Weights of a small mixture-of-experts language model, trained from scratch on English Wikipedia.
Size: 12 layers, vocabulary 13769, 70.7M parameters.
Experts: 8 picks a token, a softmax router.
Training: a variant of Adam for the experts, 319M tokens, 5237 steps.
Below are experts of layer 5 (counted from 0) of a mixture-of-experts language model. Rows are named router (the router's row for the expert), gate (a neuron's input weights, with its number), up (a neuron's input weights, with its number), down (a neuron's output weights, with its number) and show model dimensions 256-319. Each number is 500 + 40 x the weight over its row's rms, rounded and kept within 0 to 999. Numbers have three digits each.
Before each expert's rows: "mostly gets" lists some tokens that are sent to it at least half of the time; "comes before" lists some tokens at least twice as common just after its tokens as in all text. This comes from a sample of Wikipedia text that the model never trained on. Tokens count by the router's weight.

# expert 23
mostly gets: ")\n", " |\n", "==\n\n", ";\n", "\n", " ==\n\n"
comes before: "-", "|", "5", "The", "==", "==="
router:511493482568486479505447481468543516525515518492514518545520445529466436535531496477534452491448524508490453542456524481484459491415492493517515568470551453507538506481541520490516499559574520
gate0:501593499474527503526519610566511473557459496576500529557506488498516521461493488507434466521503526437513533490467476445491481473407498513470480543492487543516500499518462499541517498550524577
up0:501546518476564534539551613580523496562484496575498501519506497468464558455495450512450424508517507434479524435450485497471465525425524513436448567463470536552528484482506521577518450499514565
down0:519539506425562501493489541522520451450514514460464420536406531567554517552509522468490531482540540449566413503442498535463511448473546543472544475478506496493581504498438439526551449542541475
gate1:473612454414531511542517620564525486564476520568551514520505477535484493487496473510400475526455468460481530439488450438464502506457473535457516540499492490532584460533529505534505443532493560
up1:527410529584456501450489383439453514440527467442444488492497509483518494513496546475569546502523545545532472582504534528545512484539519468552507454510541515456444546476467498448491557500492446
down1:486457506591423459529493458499470495556491484527535599473568453418448476444507481562504488544476495559448556506559502484530497581536473464522435508521496503500451515499551536479453571469445541
gate2:549500492487501510457529532460465489472516478563543512524512434488452485457446538459583439522463478529565530483449562507542557563508480465475504530410516489536506496531522491499560456518420514
up2:522495546506509504480584423528463533449541408544463453497485477528471508477495498488546432542566495484486530502468543518512491484377575470476471557464467572547524520470485552541463550484543513
down2:479515495473504481522432550516476413498485509437513550506403438470528522506532517508467510537600547464593447574477465541448504481495527541444510492504506503476514532428495484467511459540544510
gate3:527526541504561553526536563577455494554461509581474517538460494454519556464515465481437410526486518511481523481480478523518525525393532488466451555500519553570534487511500542531506534526558597
up3:464472437485436459486494438409545490452528494459524467455501506558504446503484539513546568479533491468479486518532558452488470498585461516521549467504458464415488518480497500461481457509430441
down3:448527454560507535477535430427489583579446478511589558461593488484441469493513444457532493481437471567433620427532523461502511535519414464551536500510475489512408488506494582470453511463506556
gate4:500463502464515468489448516482529464490466543508532513491468464416482554464500459539532408460499445483517495501488488485484492574516548486457484572454449485524494551489549498559543510462534483
up4:480509509498492481494450531516532446541504511552515528505430463472510595453461484495485398522533559458494541533502499427497504544522519532465485510468499498472507485487562485501517498535463552
down4:541546574469544513540544541544513474483537499409431495527433469424554458464447531492514548458468488450496433484481503566566523508472536475437462501467526510508516457453488457496550481431537552
gate5:468444492488498522513574467493545539470512497493486497490502587566531497437484482508516458485448511532486494525504526550521457480453590531412438491446495552497492448462552553517612420502438516
up5:470445482493495525506574453482541534461519497486497489476502576555531485450497485501516463481440512521480489534496527534518460472449588527417446493444495552494507453462552570513607415514446505
down5:432463522561476474508506505507460470435497461460434470520477469575452522488509498505507581549481513493436508500557473480505547459468486459491439456511465483513526461513480445490512465555455559
gate6:535446477506549527492526522538588507432467504454510518482551565481488546406492536480517466464436501466509502417488438626497557518534479517461464453460486493556466492544537562546497503493456478
up6:520470490514545514501520543544571497470474511499504494476524562490492560408498538445515467479477524476516516427471471631496564490512470504472472462488498508543471477535519558544490472502455494
down6:563456446455411462549454571557469507505518501535471466471545577499436484508525561498517477521496457461481476445500534550488517472561515398517492456590523542540560495515529509438542576499429447
gate7:591510474518478506492544427447538513488568477511486452480524534466535509484527513424537508544502542479471463472481525477507531478453536481496458433472521537469528521551501564491460543541520535
up7:550483508537499521515511579498546496493513505535467506529465507473508461447487555472562433532530527496603531550527527591468600524529527487574490498532515456498516515482506526509504565517495529
down7:559475452495476470486542591576525532476513467481473488527561477482495479543560552510537480458446475471451510518511463492529423463480491418560494523499523507482531488475516485488532505451435427
gate8:536489477431480528499519543468531514470503553492519554462534488526506470502516495519464520528477482524460522426454491517512500498520596488472456499467480453538419467592520503514519469458540548
up8:513535472558514536437511528453464477557559501504503460476475519493493502488524537461435495580539562545455507476507523460607518495512473511587497513522526503509492511578470527467504470515445488
down8:486459526420369451560449506498513544536467511550505498507544509542485466413505497548506501485498428521512438494521532479491503499475511500453433487497509497497546494496558452508492502483456477
gate9:531441462509537494484513582560484527497473530530446464497418549520520582411527485467491445455461513614521497519466508568424557526502542515467467514510543483479593530435536491480538433539505467
up9:484492497539471570488482481449455486497549529495477555436531467509483451589529540494484509519474526468499560534462500470509523458547490464543532464486470511540440532555498547482475533478496482
down9:461496501455457474484505528534534459485475511434436478574509549488484461513567496447569488505476523436476490494500502497494514454473503476514526540517501508458459469544554475484416513443490470
gate10:476499391462475480445440426493523562468511547503539542473521468522530441447468471525511425507494484569506487470432496517507472501487525534449490523470546443548442457530511537490530486464479509
up10:494517555537563565476571509493464461524484436492475462494460520459495571529560506467488499488520512465413523533548538454470532476567404512601490491515464480441569545480475534482477472597456475
down10:493527505470427472488437519515484496484520563524495530524497525511552478477511517503532386483585408507484469457506550582563524570526553467539482504478513515505542403508534492480460496465487488
gate11:486507491534519533538496499487551550480517486522486520523517454461497430433449435544534437570465457497508451442520488569497433545468628510447475486503509495492499437510541487569500589451513523
up11:514491513467473460468501499513447443521478516482510485480474540536511569564544571461469561422531543495490549565486516415504570458531374483551532507505488508500497564490455515421497424547489483
down11:526520487493511479539498571550479507462401547504459527587471487514518463531548488480485505484500529475437446428518586536565567596510497505489498466466514538409496421536597537484482531491471447
gate12:538541453425525536525494531434550490506504502482568493481534506490468541416446489546520456463426544563477525494542517451497513541502514552446519503541505475459377491527514527453536502504502509
up12:545546458424529549521499535429541493515523504491563488471536503489466544429456486535509453478427556564470529485532514445505512540498527550454511509537514479464375490536520533452532496500513523
down12:441528457560476552558512522533486533571489489547519590501542468490453453516540462551431496418523502445528495461524521441486517512549471478531489496569404564461469566554442541494518493523498586
gate13:440528524480413409496485481510569481535516543485533585608509532515567394552468489539570517486512450495560479426525537505534488506489525516501535467480510467495512442476493470490546458473435565
up13:564464479526588592506525514497439524461484445503467412386505468483432604442533510470430484511485554492429519570480461498464502493514472487498461531512483538505486555519507532516448546527559440
down13:497491516542497444500445516509518524493482500497533577548524442442513420499500446540496448520526458531425437458511466553537443602475530502456529490502526545474460478457526460549509498459471444
gate14:506483484518497509582515500516600450459431577464516538463468497435549509483494510501562538428444496474437526570577544427508499431495485535453514420510471499445449486502487605445495579477517579
up14:564466506530534554550530473489529501456506514477521487444578476450451494522545518481456497527481538544470526481547475476495489444449503538526534438504480516546462538523543544449459522407541557
down14:464530513461405521470515536463534562526480467446508514510606501485445484469608516504498440446512463448469410466534466451520528526475484528531499575570430505508464500499528578418524484493505492
gate15:482438444500535485438516522517527498505549564561504519567502523533500456526461501519505467505518452430476528408505467445579477527453501555521498572472528479516554520518504507467561473478455542
up15:505524475478433489512467546468460513578462497514471512503483503524531531488516500499518540490511538576480518521516549533476503537621451449506474466513488460492417489525496465514483508505479575
down15:514493489539475545521527473459480550550502481502516525503528530412477426462474477540524516509447480523411559428533482519546454533506491462501452530488565545471394451513515527504451558436502518
gate16:501459438489484515491525438478478486491480439510537474451507447457511483466514449564490465481465493585415471447542580474513506563524514513475513532461439478476549568502484506437506522530504518
up16:510532530473543446509499548486525506538474604578510464518457480546529478506472498483555430533501412564551584439539576578444520553469549465456461500503515501488584454484573369498533420476478506
down16:516501429529575523419536482534520526461557487510482486424447533448525485537447530494511474482462526497466485454490489520554473548477476435458487531486469510524469458468431542506541474473539486
gate17:492547457501558504511504534481509467489450497578490475523465504471526509449538499490438444490505522439476477488491471443478475502389494534490507572534457548517530537484471561547512495551556516
up17:493470452520438488466481432409489495434496520435502507507474509526584414533515528522524518458462474538506494535595515495541492510572480507553519459539492487470471536505521515414523572504484451
down17:462467480563435513507482488459499560570476488553508556480606449492467478450513469533469459495464502537466556516585478433530511526526447480530449512510491487490428528522567539471430539460468555
gate18:501493521557497482453537395459540481430443491475499537516497501522516464490479511542584500477518459508475555465531500511502524467480504509517492466503464490487468534535486532488496587472493484
up18:523488492478473468551572507572442513561534449482513443509575473433487467516522507508471543482439534479418429483492544454545474529504463424506476492488477524529533492523438480500457486523506616
down18:481532527473531554467468453440561577466517481549508502517437490446492507479438438491499541553533455471506535488521451559480465493468533575455543524439560522514487510502529509583492514524524466
gate19:447535482493575529525462568564500492554514480532550499460512498485488480519540458495499446489449488456460490446481494480465510502468487556440527531459470468538547455499546522566471467538532506
up19:417619441455500501517499573505542484516494581588521526522477457581511423473485468510431428529451480469531528406490465496431500516498490547449507571487491475528589468525537514555522437525455531
down19:519523485405568526472490541512526498431495516501458368521436573588554527576497525424495506447508517438543444506459489498469490406468527527465580502484515496501552482490471462528529421547551437
gate20:473524507506549474536472478459584442452428545446539536443424515450575528436516479474529402471458493449499492501544484496457522550540468526489537520450453518457522540442586525481456501548492493
up20:517487541529513479497567507506485555558536456512489467471573497521493513540573484519504584521535510517451490477512567502487450428471481490540434477504509545483474456503414489541481459515501540
down20:466499449447477513490471460483530523503461444491527469486501532516492533505509514491501461557558474513526509491474517514490396487512494501511559496490483497499450480450439529510416467536531477
gate21:487489527516442479464514419422504504472469509500428559534488521529567478509525500511518453499491502496496549540571495459516516442458526519528469448538454545536417513480530534485481579469519556
up21:461487503581461581446524430418537456441495507468509577521474501484513488517497516480537502514467517497516540589517532439517574413486489554510561445533552473478465506489534535449495522543476461
down21:480528513534471467505489601532453412559496525413486532478511446503476491500589515558454504451485562490493438422486507506523554513475528457521437508518430511426459526489505462408522510464481515

# expert 54
mostly gets: " MPC", " cl", "==", " ex", " Preceded", " Coordinates"
comes before: ":", "1", "–", "age", "=", "aged"
router:511460460486488488464520524461465464486529419534465509495511455431533481516567500491483471522481548444562548470478488552519536502464523489453522470475472429554507522531504489542481521504497477
gate0:426491475535483450519528592484520489435562516521447450487496555542557501503489502470489462511524423521504534544487563508538485509509436487474487537475479507447518458519505537484572495524480492
up0:459488461577457442509546602454513475453539508486428394483516532520512507493561540470472497498462475486562511564457577508451566488488444491495550499455469470464515457535512524459528490528464444
down0:578517582525546542438593565499509515398499594493477514513472415458477493477423526506397563429497530481572545504456503565420542470472530498507459570439522431489500542463523493494546499507502486
gate1:503589473502534508535483516488596430478512510491500475535526518455508438493536528519493548497523515417450449499547453420524525530477507542509514491537470537455500476416448510474489640449523555
up1:529482507515488515419501461546429485538493481521538500439510506539492503532455474527522483498497401598490555453467506520524481418509533439516510517479505472532488593606507478529502420538534468
down1:534481442484451516514494516507468429543543488546492471464457449494443497533509497571425449559389523458494525538522584501555488534493498516500479507544474460531468498526523493591421436528481491
gate2:471510546557516533466521532595469543533529431547459497469566516504444534480549533567409528538465518554557500526500494544466467612565457522548516513481530471517474515477554500522521462462536499
up2:518524507512464519438521556534461469532478479571484549487461478546482553457464552526494439495470444591586509487494535471490539541505500511492494472550493488492397516468585450477495447503545556
down2:504514441526503473469491505506471571570491487551468547523467408514538531443573537488512491437470519528470510435552468431529502530522472497501555563497496534487441483461516531449530509468463595
gate3:503544545513517464491465454527546563485492497496495516486531537455450516491481570475535491539421512455514546519456467471547468467548483496530559512522548492522482444477443492449492509516591495
up3:506544554526506463471457441499533550492471488481498479490539548466462501503506564497545513534403490466498561513472465465514494416533481488544549509527532494544469476521425475455480500527591504
down3:494573450473537570461460505519454504471535480530482523502512482454510582486477474519550529506468546463517579524481497556507529566575507478486475464549449473488545470469585461490517537521546501
gate4:510470491517514503528490558512531500406526511504517507469523492530477535387455565462518478496485507457547555550500518537466548586546509578428570454520449471468456468472510430522498501494509520
up4:485450495524538493508503568519515517412556488520503502482545491501482527425484546493498506496476557437554582583520495529452530574555534567468563443497476485501463489478509475508508515510539505
down4:534530596510571456432476513501462547475480507497532577524450410466460450452461494476482554446533499523525523451473481462512582544463492524527517543491511467451449499523463520502498552526560537
gate5:451475496542486511456458513465503481478436566492508535481395429485484476454514508424539531526471525470529468512476510518460570509549512504486504490504444473522523521518570496510499459523482482
up5:505523536580534532461493541454484505496524536529551470510497418474531545559517486521442505529512553540497531499566439499544545446524552542558438475528523538493460551509495520505540554490521506
down5:433460431533439501546502513549521457486513568496544440538568464493509502522511533597543504550493538434512476499486530567531513486532504465479498510512560477590469465516531465526546506559547549
gate6:437498544575530502473502459534512529500466449489471400545540574492450480558525475503515503509455468459494541512476549496422509480518388537510560487483483500567516484508522490482484540484440463
up6:504502539539515501505499459438484491546435488458513450576482504507425459521540461522532470525536473480482556495456585455382520489530531533501482499536468513538450477527507450458498464539464485
down6:438474437552523469557461460525463522539525471464503488552454491478537457547547497471498482450470515483471477466500523480492470502552469445515531555544549422412449522474482516440444492479448578
gate7:534428547522509497527491499503428482519529425517492519492475462513549518477562449444484542539471501496472506461553498532431518488479460454482457564444531516583533507531505541557453424569479518
up7:427504494570471524498568465472485561571509452463513496481514502475555502584499528509426504496506556536530472502474495482531523465514499479518575417472503549420475528471430492384482565515505505
down7:471490545545529529475478527506431565529516503412455533471419517450482510529512443550484470542463466430480517515494524516551562482491406556546594506473481511466479527506534538516507431557521471
gate8:542575464528425532551522512482536500451449523502478526430517537554464529372484546473485503489469552516504553448446541546426556508489463514463559521526494427451509468413490442498477501491467512
up8:521588451501416518559530526481517487457416504500438516438494560566500535394469540513476482485498532532502568451447551532454570479463476515479557509541511436462528470416444431454495534478448537
down8:557531531510544447444507574524490494496475545433517480525559502454495539461566502504472515528537502467486392400511499502539614556479501447548426553450481490529476464484496460389541571454492455
gate9:468527493459526459492446435582509510493505527471563563540460490495452504489419416498465457431477534533455552443439497483481466553496528450475504535473508535551502479555526492522498442504522523
up9:503520473478550453496490446520526556471518546481493510582465516513456558476457459460453432419462554513507527482435529524429499525481511475491546460456519534537517451543523522498484507504488483
down9:510515521523511462588482457494501433490543465473573454529443498466447455462505542478534465493472528488470396463448579472484567505513455462449514474519537474459541495574514474455502488506517581
gate10:490489527492496453481488498533503476528507509507460552509456522466488521526480511485552405491535469480489467449531545504577499521556517505513544486476539516553514478493435453500497566471485553
up10:457484517489512496559517487597539530466518465496460487455483571471517502486471432546498459481509537472475541543510439501533493553482542514532465500512486545585538507487425512509530559485519507
down10:519534504494509519479412464466523558519549398560539506542480472489528464516529521495601497508541512478501518468475480512503508459538479521490525378587542502503544498565527514456495518504526578
gate11:491462541578553526469532553503456502560539464490442439505492543488499574567556468552418455510561541476506436488511543552463426498556530501519582459476558476524546508541522526470535484463486480
up11:443525489486489430484461477512513441432471502456492537510511509501465468480489492574519508523519474488456485465479549517566551558488525500500519457535487499514534515524468448541529582398438532
down11:475528530520503445471513450476584518474523476537483491478497468595567402514490520441517542470513521558556526452518502452459515542516466529461495442542554484508506538538528538513457460476456615
gate12:488477520490471487512484573500482448531492473550438494488565469529518501485471510485537461462511541564489497501505542536462408572591480525487550520469504498512484449485520485537560453556461582
up12:494468508489465467509477580496480438514495488552425482480557471540507508464476506482547474455495545544501529521496546534435434554588496513503568512458504486540491453520531495545562449565473565
down12:526525488440495472521498492448519560452505466470524394476539452491490523442544485457467520533503594444455504483556431467457473483467474497503407554518511519458527530552499462484512452503542501
gate13:448465506476534498567518478537529448503515491547477468490491501534537510514457493439456478514563485514502487477453491467512465561475532459525499574534499509478537367519549565542538454551444547
up13:567544479479474478452491515473493568499501543450525549513504515459471492506506523534566487467451476486485476520530515521525442422520449513449534452459525475458475584441458464440462531464550438
down13:518510498486488528518521481419471474504448477546567542492495517419498554510469465519526508558557396514524456540484512542457543525506551487590519576518491476549450558500478547474461412395483477
gate14:488480500518485560540515452489493483468528537477558479465488482502504495488457410553551542559480501465432487506567496503509486503407546464508460449504473516506471572503532505521511525490489530
up14:505550495540466555444458463451509526513506441489479501490552525526541435480525516452528508529526464538523493463522502534503523530529466533507530507487414529503571496502459409528559478513552525
down14:511495519522486491448514524458505526496495518603440521494526474503483477495530601554513536434553460514474499530577496484622466470542476503428464493539522480546591473486437453411565510436486510
gate15:572537518488556507471502474506515461544481469544515468518535456473449509503537493492521559518523502453512415472517443484494523490448533510512499550510471533528455490508570559489414483524523519
up15:541515527494554496475529502520496505534507469531507470514530462453460536529533482525506564511530511482514445488522436497507495460478521524520495548503518507530471507502546574463429494515523488
down15:554548435506609502494509546486438527540533569469514493490531492523472602474513513496473520540552468530535537486527532527616542599481513553533527499498522461527474495480502484454488558479549558
gate16:496476517519548490458501495446498535458493512502568496546538480482533494481544523478531524472486542456502444468517463552425515485475479556567468495475462486516514508525493547568520482518506491
up16:454548542452541457583508468506450533509481453507443543583552522541519542433513458531537586443536484514554551551532510552447491526426508474553446527515478488560441504452426446531520565500511610
down16:513556489522510495508459503432507487500471518521503448478508440503459523551578506477453511469502518488507526420481484467545457506466446474483469529532479501415536436481410479482493493474545470
gate17:468445525477521482471475494541521455498492485527476596490448573504560542487511513509509479470514481419437494538499537481538477507520458451507497486507479540533467518520553522514488547512490559
up17:493443526601505496502491473464505475538461463417517503535554456508502412518540489508494532487417483473486439467502485510441447548497472469458529470497427462448511527525528540511468427527518452
down17:526526563481471521453555543522395504503462547508448558444492493542446425458440525449450553472501510477496486545546501501487467544434532495552473543558428495445465549510499484440483496448502486
gate18:544459472464533510467462466534446538466472462469456489548472481504492521531524488485507458543486507431503407512462459468473469451419504471542478543501532504539524439470490491463546419501506494
up18:547474428448511480481478494540460499446431469474447502524448454508504524493541506490508477509465523418517408501464477477474543424394513451546498525496500476548524457490480484463496452511508507
down18:462531530494538482517430458490492525489482474519619432542515519512552519561495415459483553500477547506461568467512487551420493533531494486442545582523560512449559447532506483547457455489564529
gate19:443453457565518510546559550455450475515454474484506477530482440484520525552505482571439414479470512492489567490512492439447508490495582451448504451488505486480491496504495577443522463519520464
up19:466457461420578535544480452542519503470404534512473447593494485482530513476513484547507494455494498486462432504467477484479485472416538575483456529521501561504499401477515530537469470518378484
down19:480471471505521495514468499557503516523511448461538487497444517503472530531448487479499542501480463476463467556485510525467574526556509468532559514458548421496470530558494532520496466560508550
gate20:523558465511515525546480502515556505444484537543549460474541537539503452462507491502450519478495523474461563473525456506549488497414489437490477510533432518429451528460441507500489574464481541
up20:509541474535502508507471520520505499449473490540511448451550529539515459486545499518454514475503535467481546472533465529541495489421486407527510490507426506479454541495434495498511548475472562
down20:477503496519462447494500610529453507473514585390527452470553481573478413475562564470516469480548471481500478453462571509494533438468496472589509505517505525543472525521429478412601592461499445
gate21:519502521471486505555497448522502584449520505470473532536501464512534563434503507524544457489514506543514501482531501565525467500459453512588493463542478499545434459546482459527510515495489549
up21:473524516535517525419468508510492425565505477546529472449512589520458390550486468478480551534513460485460499489463479430517507527558484503429498580481511539487561549488559534469521470487497492
down21:483464549493449527468525547500539500475521500518440515555427508474423490500479497544482520448522457586517410491473493419448531470526521546518489467504549442444574486526527494472504542432477450

# expert 57
mostly gets: "----\n\n", " Clade", "   ", " Died", " MF", ";\n"
comes before: " |", "-", "|", ":", ")", " -"
router:495464428460547524450455476556419485577502480473403530488462484509460430469457452503500438462415532474485528504528491487499469485531493605559521416563522466443478516487442519471537521508476455
gate0:593462495514524614516463494487519525538498445494506471488575532463432537514523476490493488578561493514525509537443505514467579519536483516438451467538545541429460548474510501518446479482527439
up0:437486486468464424514517487527454499509545590478416526498455514482536508488506525523480552423485560507508497458543531521522420498501500461511532521449495472576546497588505474467548473527493479
down0:519526573505452457544480517568491478533516469507495570458409458485607467490474440490552430442565561492395502471475545543551518620453530483489533540496460567519537415540480529486517488496505478
gate1:552547548450522450465479518539516512561512471449469537600449524534578460442490480474542489485497559509545432471505503515397494531503517492539501509534414500472477528470518533470550464463476464
up1:461435437542464567540513483463463481471517538556493467410563502448424530567529518526446525503513475487459563522500499488591508461507496506469502490462610499524517495545496459506466531531529492
down1:539535508489453473506466458510444534544523517502625551449532459510502489494479475555523428482512540570482508464462524527581464574463555461475548505512515571506452373516504492575460505538466506
gate2:443534564574507498385430466587501515510484457512577485562503491567563460494481491556527515533559503487462515461573611510490534526463512460485454445525488534476431507497504445556506583548500553
up2:513504512468529418591531472498533557477481497453493493476499524520458545493479478460511462477484480552531480530479457598461490558504551506434513538473452525591548493497502553500491490534471521
down2:529494498467509483545548555464456538479548445510452485476490491466515527511485533513487533470531509544499469495506478501422464455511521522516440481483529462560523551538469548506493477442503554
gate3:520506573488490481548444524452571495521472410564506484523485438477495486438504510474402471474434555528504509460521487508502550441489574476495473448563461556528486465455520505566420451474505488
up3:544497576487478479546445531459569494522483403559517481518474446479505475447503504486405498465442570536507520447516493515509570446477586473508484457555474559542488465467521494568423467475498497
down3:491434567479591543502456503483467513526553416491498476411411460483508523502445587471451502434538455509560543508500460453485508411513537575520502469500577514517539481503443543424491486516570436
gate4:507489519504562508514499494446488554502526502466535498524519506499478536432489506439489516551523459496459534526545501521495545525556558487501460408510518514423393595455529457516490562542511477
up4:549471503515528497517505517448472537465563490478497480538481558484507521450445505451491531525520458497461531543536466498490524512503585525544485445474544506446411571491555461479520599508493453
down4:442417519489572550573427529472507546426502412519485561550535510501461514469439560501483534456531462518500524429504508429529473464497554500555495496510507542548454503466519527451502482513545436
gate5:545506560484469532475508558479480496537496452527515488485472504533442576479493499526476565559496494536535547510557525536501575557500477501499513490533501568493417528546576432479479515513492538
up5:495532516478464532449474554488465526509527460500489549499455484514480543465484495543479577492513522501476554448562537498533570521487466503547530490545496524487442515537526420488498565494496569
down5:495522564557507491567564411463502483537436526476510528522488487559509490494507469513468452482534545526492467466468513473540490487555431480469546478504553520463489498458446481472498540511503538
gate6:451469459578554485509535492434500424468500461534495412562506501480580491492463513516505483506466440492482545554555493468544493542464557501516572529460495463421497501493499518499491511547485517
up6:569549472446449436492438520530472510473470518475421542519488552512531585526512537497452536442447539554548483520501499475438515525431497512491522535532470547508522472550533545473507414559557501
down6:509526549482532529490478495485557516538453557480419439492484522540553472497562527486477479540509483444544571477532577495542465534522441547509460556521448458492531516505461486468491422520515483
gate7:513475482476460510568515496517472515500532502451486494534546504499510541408468474461500518532537527519522483542456544532496481481530497501440473538434558590538544559551578507502541430513502449
up7:491518471464441514513479529531467484524513453471461469537526499449499540439464438496481514542518540533533515541467557521503515494513508528449465510431563589544535518535578463493530442520534477
down7:532473475490534570542503530501512544496452492471426494493497527486474474523537535528446507498560434481511512433459428432581501509522519522474598523474494457478465494471510478480458515538508342
gate8:472533520514524516539471519447518474508486425547531535522483462465556518461503508467472492448522527515487514472467556464553508486477501480499463428551453490517489426431432516547432486511494475
up8:517554521533458475504509538461495444506476435508514515526453511456589519498478502473497533434515501558497530510477506437564531480436538482525497455538479501562516394476447500523459472511512474
down8:507479505469527522494434484477447526496586410426511532431510487482497542542448532495483513500498449488569537616514469503397538475537541526531541444489617488525529489532457522483527453548594453
gate9:468572526516493497485470480583527532555494527472526538517547476570544490451507509419536454516497469435425424466556512517513520479520524471454469492599450492443517453514510533553491466517491507
up9:551435455533516589490521513448479460495472507496522453436542501475426562451560523497452512529465504522541557510529464462561495452591482493502512429467548512485452603568437488439523418460525414
down9:495535499507534550487518520484548450577468502505530505531532484521532525487553449484523497591491490504497518508506543543548522568537478508490439480455445530416493500492600459562531521522433413
gate10:472501518540503494471479485576518558521486515490567511506522521569499516428487517466508477531539494485479429512531617550503537545524460472432423484553436502446473503503460490523488509533455522
up10:484567558501529463468469450538523560528540460527523520553500503511558478515479408537508527502539491521538485484485470585409495623488583499495483504484480563528477527477601541512510559548465562
down10:526495495478449516592484537497496509466557482470464503442466486555503534507471572518502524424488496571523496557463455499444455463462519513487564505537559526553485568519494549516572552421522513
gate11:444492443453464477448444495478514486532429498526491527518497448477451524482457435527541423487429415501471442548534464477489419517578419540488467494482436446493495494484537500470486481466487481
up11:438527441464469484439469533474470473492506505527411544543465532454476509486426464543537440479416455489478470556538461477486447508532441581537528494467498449506538460467523485440544484466531469
down11:445544487443496467503495517446478512616458475569489541490454503465518533526524529472441491425531512509459554427558487485593483515432422550470514530542472460518558485509413524411487462526573499
gate12:532571510497526540548508500580476522538532513472454518498467466529563469506522543491499559421517497499461480434479436471507485495434518501537599524518515479521615456509552473496539527482471519
up12:527578557483576541572448512552518509559491470485526522515502400534526505470550528492467504480508480488444502413457485466533567503490509517506547472511499475479540451435513491532490520540495588
down12:518508457472558514558525581457548564396537467509478463467504519450462537560529504477558553444469493543480577552458491524437513465479586568533559518439531480594491524524508527512520487456549462
gate13:395521525504551541460437526472509492494467429537485494462505489472487497497517491490517437493529551450498536466522614537605573525484470472444497440557521463456476436478468441561502547545472553
up13:614449481495481469584575461535510539526519569481565503552524498566487521481515529505457550537485455571517458529468426487414434453540512504530468531445478547540492584517518553463449459447494459
down13:533518507427471486462470553443518512536516596538484503507444520547524409437534473451500485568459529516520511483507502510534472552427437518485463483520531497465530522462546496511487516516478549
gate14:479484475505577519517464496519484518496488521506540491513542429480484496442521532497543481494528498442465546455553519502584576517565488475453501403538526471422482535473468480545478525551546529
up14:508496471557498462492499516536463517426544502497477482523474510481560422505443549519560522440519512456480553474570432510508536524466582503521588459531542491494552477527482490506538558509536499
down14:478439459514527482474468544468509510451518437483466499588523495482444544610454516572497491416540455538523522472490491432491502483523570495543554487460525498585435491481503508496550477511543358
gate15:557439514559480513546485509473503499575460506531538453506577488569447529486519523448468495555517479558570479503487459503480588459552543512484494496486501531445463553607573491477459391506480449
up15:554561487467459492471483562572503556520439557441430545590551477514545539481486455490496478493495472494461432498526432481517497481507465523456515481522538480544542489511561506469514415538520485
down15:520468504532505525440517526487607489565407514492454482586568524484492515512457446536471441544502506440519521453440567524508508546489504482517422488454440517494451489455516524496516471575481415
gate16:544513503506480504474440522648494476514465458488566497563517559544479454544544483521503552476504509491522465504516484572490567499463511519534526564534555533524489494495543498516527597511443532
up16:474606517544474469451449502530477503516496502447445485569479498494629450530478424554449550486527527550498517496498460525502565482461621484511485542465498575556512444519510503509534489564489530
down16:515459492504447501571423453529455436430560469473522497461559522523506453472526370515555487511520480492439478503512553515492534547486465438485506554519472540489496542510520524539470460485507573
gate17:535527513526518452464462517517495544441551517499455462522432563508586475522423473539531494452543554537532513453517544457562530524394539516499496464492543455552518439512515433492544572549491516
up17:367508555478540520453471498497513533522508460513524539504541439502449519457529511483478459528491497435461457526457579529444520519542472481470486483594448504425443496433480501503527492500477501
down17:514492457512524492502508548536551533450485395529482504538477458424478565546481606515483529444511405486521517492445530526499455429470520518446497490524499513551508522543436562496459492500481461
gate18:511536544486544470567536498443460448474465547482549471535455432531478612422537586521488480511481475482443444529538462529514426451544486506438464558444508524478434534532558515583507512495445445
up18:535538534481520497563531521413478457441481549447540446521471448521500588414527552500432521502468487486445457551514454549497458457517526517463438551468512569491425532548550543581523486492471474
down18:524538535472488529508500486488517463503497581498526505482463540491465508536516502466471508442491573541509517596492464505467551468487574490587547537483561519546524551553503467477531530481456390
gate19:496494505485478505493475490491456460522524418537511534573496545452586519447457436507540493447543523517530501515514500518399446601460609493521488567501449507515463528531474560439536540429456445
up19:515489507502514498508529494480549537504471583481502458417505465560393482557553556482469514562463486505492498502511498515569525420566406491475476439493520517482498505485547448553458462553519522
down19:546565538501427394474505522508491455534520549516460499554442559491542520527478520530474444489548563516422468459547508464591529532433509507522484525499542524535511523469465406457553417463536480
gate20:474443505510482488440532493493503480532527476582498492578491596536505521483500501534519464563513494503483460597535564490496476464479447502462440514500464522549422518493487538463569549491467496
up20:455494486515512491447483535483478465447552449547434551587445572496499511493455512552521426504488466452436486550515533416516511454437415546488497511495476478563498475436435529437585570517519507
down20:478495469508493574541503496483475504535468488469536547474480489511510563375413452495480493527539540510496478518429500469504506525522483500460565411505514561416511464524508529489485518518451483
gate21:536502530503477485447541511493498540506544571459463426495463523506594503482394437498495534486549513582505462503493531442502435558460564512508473526504508461585497443531545428475530480514465490
up21:390516528484528492453507506471516540490539471486502487533495447494496502494487514534490459528473521466433494530516549497480504493518504494487494431558486463441442480433461460522512553433496496
down21:476480465505506516522516539536503546422523383501470473500429472493497536504461546536487537434514440523550512517481480455530460437496517538518533468513545521551511482537452568495483530471530504